Experts of a small language model: 11 layers, 125M parameters.
Below are experts of layer 4 (counted from 0) of a mixture-of-experts language model. Rows are named router (the router's row for the expert), gate (a neuron's input weights, with its number), up (a neuron's input weights, with its number) and show model dimensions 128-255. Each number is 500 + 25 x the weight over its row's rms, rounded and kept within 0 to 999. Numbers have three digits each.
Before each expert's rows: "comes after" lists some tokens at least twice as common just before its tokens as in all text. This comes from a sample of Wikipedia text that the model never trained on. Tokens count by the router's weight.

# expert 7
comes after: " the", " in", " of", " ", " The", " Al"
router:462526525487527500507532517504520471479528519543523450505520493516500485507508508536520505523528496476522498527508518508486517541552522482508455511472487487517470514437474457479502546473451500490452516488515490485482517487500527506518571505493510514486520500474506467487509493546498481530523524516528502484461487535491525501519507525424491487484490503495498493479545486507509535497505
gate0:476485520506469495506512529514490512493533482523546510554477497485506492456509523511482512443481499499489501492489501512505448526491528520496552546498505531470495492483507432498500524531513529543494519531495470503508494515519467503478515511555469503462480543455507512495513508479489473535485525456539512526540524538551505460483525481551522474499505489468513538496507493511456501508499
up0:491495514520529478514503507482491464540533513535438504535484494472509519477487529529487538513515489478503456467484496536485509454514514506493505532520545524471507511475538506493478514535490531511521553473496504476488471500563528516491552519522564502490532528484532502555508484523520512533482483525499526522545508518487509488478491508489487485463489500539507527500455446518494456528505
gate1:518577535537524505519498501483501449510463502514502507497506505540509467519500490487474516474486497430519488530550525483491494570557508469505469548464523526491509465523474512484488490512514517477477502486515470518479509490472513538529493500506518447510442523468548504541535479487475525429493503509469460518476508465513508516505529547504528480506486505525502537490474507510445489498482
up1:528516487506538475533489493507524480523495502487514545512534515511556508486504505523529498447490514487492510496560511475478502559514495451531465517471520514477515476536460529449484521529512489508468474488503506507470524492477502533549525465496496518516473530491536486527496470504488537479486474544435488517489477494493505525531512511485515506492463468466511511496486526470475509493514
gate2:463517547530500505526481481472500487502457472509481501550492428481459489501496462511540475500483474468525527556495489476551563511469492508481501510451522521481486458534504517558468530536486486518504469524515524522490499473501506504528462528510499487472549518506508529540489503473517512463501502477542474486508474520459449516487536493476498533509500516495519471491519517462514524557543
up2:499514512485485490493549445504498509512508509485468494477509497464464494532543531455491485526496508495484493534455501461550499506479486482495507525473490495505511514486507479488522487491502475528523484499487520452500549511485535486504493484507500529448490480514521543534563483486457487474512493461520492519496490503512489474460484505489508483497509505484458510546516495527508526532558
gate3:513482472509533509551476484457552520478526551519512491481532461491507474518514486497459491464473491509480544503540467481523489502503497507527504502479502547465504472536512499487495512511481514522507490473507528501494545491457467510466438539478468513501527506480507557542477493442487504488534513494483495486480535508490503488505484535487469467489493470492455536520509545504486508530532
up3:520508530494520464473478464524483538498481507532515466523476473434470499515509527462518483498511529515503514497505500507526521516500486500482479465515483504481486469519485502525500497470508506471498503491574503474478492504487487519514507515500538523472524541495514520492475540468474488539487520530455502495491511512511506539467527493519534524446516497461478538509530480489506540507501
gate4:478482492533468523545483533514552492532497537506538517525513507448525535554518506542496476513460486508520506533481499537488546499515483486500518486468487494443510487517495493490542469501490482539481510488539543532504477510492480501473514476515487481495513507491497525513484519487521488505488495472565478487503478544437518468543526540529525508502520502522499423480533465485497519511486
up4:496463498501514477513487514499474506502513495531502548516472508506498475485492472484487498483530502507461526482562492477495546464474422510507506500511510488470520470517483503513516509487461521511439564469476520519495480490507477525537466514508529527508555516463504477523466510506528542478519522537481493492472493527481527509498450505512496524505505469533503474493495525523495480489507
gate5:525497453497447532500511496518442484524508500463515490489561484471482466519519548491495503572564493513481496527468513485505522513531474517449494463472503521508486509523493495522493505498519495497508519500441470524480532490519483500457482482503485493529474490507464477499527513485533472499512512497538448546501519480461490540492501490522505491517469509497518510484497534462492537520508
up5:522504504486497465532505534475508504490523516497503515513481457495467517450487538502490520485459456501504483473493493512524516487559485486522501541511474519498526477504493479511488466479509494523511488499468502508533525487485514484506492488480484526512497500483523520491533473518498510490547509470483531463544509496487504508510510489456537495529548472501564495527513494516502486476529
gate6:483479506506534533508505520472478527507479525516513513480504481466494539514485491497527493512543521496521439473539531454497481536442507466546477478533451501522508502505510496489524481509476512487536474525514555466477471484522458512493544495512530509550434504532499534533473506505524513511519536503460486481479506514471500496527493497523501542519525489537459546533524484536486500475476
up6:522529540505472507540513521503472486496490507555459497512479513447493483504505479492515551478510479484484488518506489448511514486483487511498462491490474490511522522502502428529474497518517476538502533498516487501492503493517487518532477458467479524519494488484483461512477486443516443524515503500514491510511481499498518498496498524527470483551485508510481525485501512509521485501515
gate7:513527461519502485519527485524509458496502508482509539490510505503482515493488491490544518475529525493502541464482522506508504497520510501496483469506547485474518503515522474472538471497438513485501522528510530469483513511499463488505462539515494516507516497467538507487485521493504534516474545474495500503487488507478458481565453464519480516497516541508532513507523522510523489545493
up7:494545491511498473499489452510478504486492463511481586506533489506514504527485499496502514482480543514514516509483519481530515526507533497484485490504553518500536529571484507469508486467483497470519542546527550482523427462523447533470514506489504469509502518497515512504499501486468525510466521502475496446459468549487494511506498480531499501498511520475517535511545495556500450562524

# expert 4
comes after: " a", " the", " his", " an", " The", "'s"
router:477450475473512459520498502522496491532507533486490499499504502469490476544422533556497488456484543515511518542517527476507470522495506490451484484468464519457479493507445517505523538489455474522483529487538489495507511485515452498508486488469542497513478517545485525555478504467463462503497528518513482489485482519535481513509481494521505511480500446497461516497501467483529500471513
gate0:444505426499504512471463494513540526512495518456475497510500495507464482481483479515533510480474577555470476505466525503493494458493495459486545486481478540469530512553483502512537505481463518542557474504525480511475477502480523500475488495529493523522485514505469473471533494491510487509523521500495508552493508505496469486513555509465463502526469546470502477491468507493512485527493
up0:486481457424521525503484473514464538507514486468522517498469516439500464486516519498508487480524556473499476541491504496529512471526482445521495511522510501522524466479523462518495520473522504537528493533489460471544478491510532481518473478536534453507432533527484490489468491483530535492531540457465517475512494492547472519516508511523500521524470548504496449502476470488550462529479
gate1:498511492479476455496489507480453522460534462461492503504494480494541520521534535532500504468465525511490471533459513498456492479500512476483470503517537457518509494522560498486467572484508509457512475457489525508476478488526478501472508470539526550513490562488495486447480506481498474517501525503492483486444476508519463530483473474478478496482486500485498505471473481529535470504531
up1:467482515499511549533510495520582524508495545544490516474504527532460460504474453504484511515536527508541540478527500515549465544468477537499562551491498509490492512523470498492486447516470492507462563538518467512511486481467508464514523522466500507494499478541505503528553505518485505495497481506500485514511519472469542498514528528491478454506526541502482494527491476480488549518471
gate2:494511529546522488495563485490526518508481492508488521483466545497480501509595496464519470481494491495537499512479476503528465487479476482512526518486508483526495512497531517532501465499521520490497517452535497506561498489475483501504520509478488491523476550533551506519467460529479533493528505509492523519532546521536487483487544509508478522524493523469518517487541531506497507507512
up2:496498484523504501494456491489461526488540515540486518460516492491508457513509539510509517503568517517500492472514499494524500523502512529467546517514451505507548476523543526480480475482522518505513491506440486505483547511492504508423496481498508502507515482537439487446514477501502512530488501465485475500469458514480473467524492483486534517501489477492515503487479521499503507473501
gate3:504476488487507517516494489520510533514464501518499509501536489477547513501517502526536492511495435492471493510520514484504492534460498472525484508523513530515484540533457525519492508562559500501511515483478491558477497501476487524523527546469472553508550468511510521499477478499524448526493454485503524477429471493488517484504473502498484548473498505470484497523423509508512557537494
up3:497525480526523493478526473487457500506544476479486486506446520505509512505496539474556484502498520491482458491493531488494514537508502465486512474521526526498511459548506527479542517477497567480502496476505501482525490511497486433457507538477523482505527479506498447481478472511539488428551527490499529454495517503506538547509516470474554485515506498541534498503526481502534528526495
gate4:517457476527488491541531478473504503528512505496517465460490558505506504470536437443493484494521509507493513463497541526472494499495481478496497519504453540463486466526465507457467489515502493503464525492464507502470521518483502458523477495471522486500475488489529481496503510493479514482515518483504489503494466510525501461507507511533472527434511489510527528530521452483518500499499
up4:525475458505471544516508453506489481516482455508469540491526493486490521512475480520479489526487514484516475487501507507515506496453538520527502526510458494481521559499545484468474511493497491514464465476500517559513498496518463538488491472470524492517522510538491519476497483526490507520510489519484484486539479528483516522519497513487490507464483494516492494465513543535478496519470
gate5:516510488505523485467483527527471468472518505465486491450441487496514481549493469552516481496516429533501515519494487521435512487482470497449552504513523517470521468511496502508545500503510551509500527545493516485528504549516507517496443478455481531493505486454501481520493464551524518481469491513493482501452447497495510551518510525492485500493509461520474503505554525480452491541488
up5:567523483488484503512497505504510500511561550515436482500501491532508469537486512467509482508503505513502527493492521527470507509489462503510491514497508515533541466504513517488487472501532534483465488478433498482512467535537464510514490500497486513481498487514519489503507510488513517503511465544490529493504477504487484520506504470481505538487462510483486474504553498484485469498483
gate6:531563528513483497484470543447507531541477442481552484512522483504483471509517490516522504491499507524505523466470535515464450505528516522500523471525507516493533485512506504501511526538514505515486483505479505501515483503515498494501509504508541521491504533496529435484530492528496530522475487522475483468493491532491461426469521524509509520462512463500493498487493557460532516487529
up6:479500470452489537480486455543490479486498486487480503506515476508492496523499504510500505489513544492485473519543484490532476518510512513472517541541497486471531481485498481485516484527481518493499477473493499473500505463495518536478520500523466523492489510499504526508510495496494449521537483553509500464521528540462490501510497472448504497513548528501480513530453462514512523477526
gate7:485503493482479530498520490504492505496512511481504494466514528452478479481459471533503477492451506523496503479492504521540504500518523519487515497492501499523504533518524478486517505531492432493510482466531493479525505474454510466463462507531514505468522458511516471476476543469511553493499443519522484541492491519481466522515508494528522497522483482475434503479451476469523496502507
up7:546526475517539502480499499530513501491459497533491511529462493480506521536481528518505528510494490441561485511461511493499483512475502502497509492534561451510507469507506516506509534449484530520478500522513511501519515479536510533521548507504525501501460481538460530480506517571511514518495533450502513453501542512500519461530511498482488528498506530490485461493502510497514516516509

# expert 2
comes after: " is", " was", " are", " it", " It", " were"
router:453519547522508532497448477535501516488497516508461551498542472452530480522508551567515508513500524496491483494514499518525483491496495455512589551540516522517510493518526505540518545544519497505482569560478492488488509531509506495492497477506450535527526528526509470485509490503506513497514523491509490554482515536444486523528531485473476494475456494480452484460507468515532516466496
gate0:520521504534504527460536487521476514514501506483534503545513493519518483513518515465487530491538539536519483472497508474485487512501525433467523490494511454499545465487488495475510488507513501484469520460526527513494490465486506544549496549491479562542505493510543498495523503510500493450469508464475510490492498476478530495535446457543492491539523471478491522526493471478497453542498
up0:462541541513477580497507518535492447530432508492496508514513472532520502521554470529485499519504569537485477504551503513505496540507517504542492502496514538515538451480469504491513509485455494436540505484484527511500487510517532490492466503463460535490557501466522504516536446544482518497531494529484512524513513483465560530475480488515527542507512533532519464511489478473505511459502
gate1:489521517550449522532466561495499486489448511481536460523513522533513519540476514523506513530512514476520494457508519438456502508511531561474513506525528449464468536488527531501520496505478526528465515531432489503508486484531463504515527505527508501487516505456518453520537536529472493496528538499457533480493480527500514490501533494518466520464497481461550487461509496542525520446530
up1:512485465524467529491496531486491499479462514495503486526446513518532515517477510492507482530522532486518522474520514428459489484508529544459523503530536474497483546494523511504534497497455500540479493507440485503515509449545482513555525491514535520462534546473503504481563506526480493535550502500484505498486478506534519431514516486523533544451489490490483474513474488538492543484478
gate2:521500482511506519509492525521575491497536540501453475527491517527491486474527509449527541498498485509511484527504501495534514500508449484472518501509503494480453514508497510509460493497493491500502494480522492481445472478517521470459527547460513505542480469511519490554507511567499502526517466465495467510491530509506497473499544526537512516493504493497476451448508557493485474506500
up2:507496444511489471529470490480480489474537515522529466478510485509478450481471515469470495530514503538526500512509541507479467467528519498431488522519490502509502467447484521469483500499540538434511505542498498517510527522464515483457497525489477466508520511517514476497488528502465500516470508508500508528563461533510486470434440513485555522528524509512492524505490453496482494500520
gate3:446489500461442520528486523526495494501505505522480443525529511503458506485496497517465490447524488482470517511445465533558526530523503476549477452490541511483538482525483486484480442540458559505523512480515530511536532480488514509490540530499469528524496515501475565516489523512514510489460522506531488517487493504497496507531496515492541512505535535509501511508467514505498521497501
up3:509514486475462550527509496501509531528527488544526468505503467501449483472539514451527557503490488492473477537513473504512509489599529531531534506511587509547483520468504552479579511523491562487501515497518488524506550478469501496507520495514475486509472506483481524513498487542520460520535473459539481465475520486501529493428526519498505527498504485484446497488499531526534504511507
gate4:461507462547491469507464531473479502516498523486496498509481535515523509488494479477533506506474534470470491551510512529502534514505550472499544481498494500506490534476507463476481484480482491470510492506516506512493490496510505492559582516523547513524528488493513489456455482520495546498527442518511476523504493513488450518469501540486519522495518504461501488532530504491517502490481
up4:508517507508524477464544508495490466491517502533465532507480495525501503492496459505509511501497503434519480449522498474510464491503497475514509523515518484534510486518521493534467527517593474479497553548482478490498492502492448472499493545527481551501515451539478461524511469501516495507508511518507515553514462540487542538451500476492512497546475497504485468445491510508482498479482
gate5:502468495478514489514527539461517537476521535551518478512515518507516498550525510441522482512447484508503507483467469515500517479525509472504509509475534527515464517464506528474506518531516509461532532549525511534519468486507429521446527520525503460518556473492517459525546489523492517513481491523469497503521516486475512481480486532492527481497510517494506540532525521459486506483527
up5:473538508526521496509495499498491475509479455489504474486507527489503511456490469508504512490529510510496486512540482481472505506562512512513499505546523480487509498540537476517477505489525502516512488474492514524519505481514575501503505540494487521474487516469516508509476521523499460489514474507530480491492477530523501498496518475471498507474538473500497451498494492480528485505546
gate6:517488545519500463480530522473502526496496439518505471485481485468506519486482489557494480504502493531573468576469562466498476503510535551484485494465503483500501510480505547447494515479520549516509478497489471437556470464469460482500455528530483502482508509527491575505439514493579507500444504549453495483538491477489519480532513550497474459456556524501494507484516491519490492559503
up6:523544511487499461503481515493477473486530533485462513523520489501488493519546532472515450528449506450504486478502461555475465509538488477522561468508465522497484489533468512547489515522524498443515512521483501526551490502493490480522469455489491491479464496508491455452475489516506490511508505455443463466472496541503490541525486492499465485510496454489481539431480482529500475500523
gate7:490516523539487480506502566487536567494437487499501536490502562447483493540511485518511473483526477521501479510447528507510502503531486532521476456563460488490487509501523507520526467491499470516488495513506497532516500517453508483517523497530555499496510487476480525523469457527455487517447475451516453469482504479534517479471510514489525525528489481445510517504514486550419473530517
up7:525479463539517539515468472533494506540478487454472533522508531510510489491512577548519510506539455456443461484507463447489515522472502532539472540492507476539480478532472506516491459443485483510532488483480497526513479502509491505510496480478495513524495488500470514521472530522503516460522510510532519511483486462470505523472491541499526478496474531532525469512492527516480499512526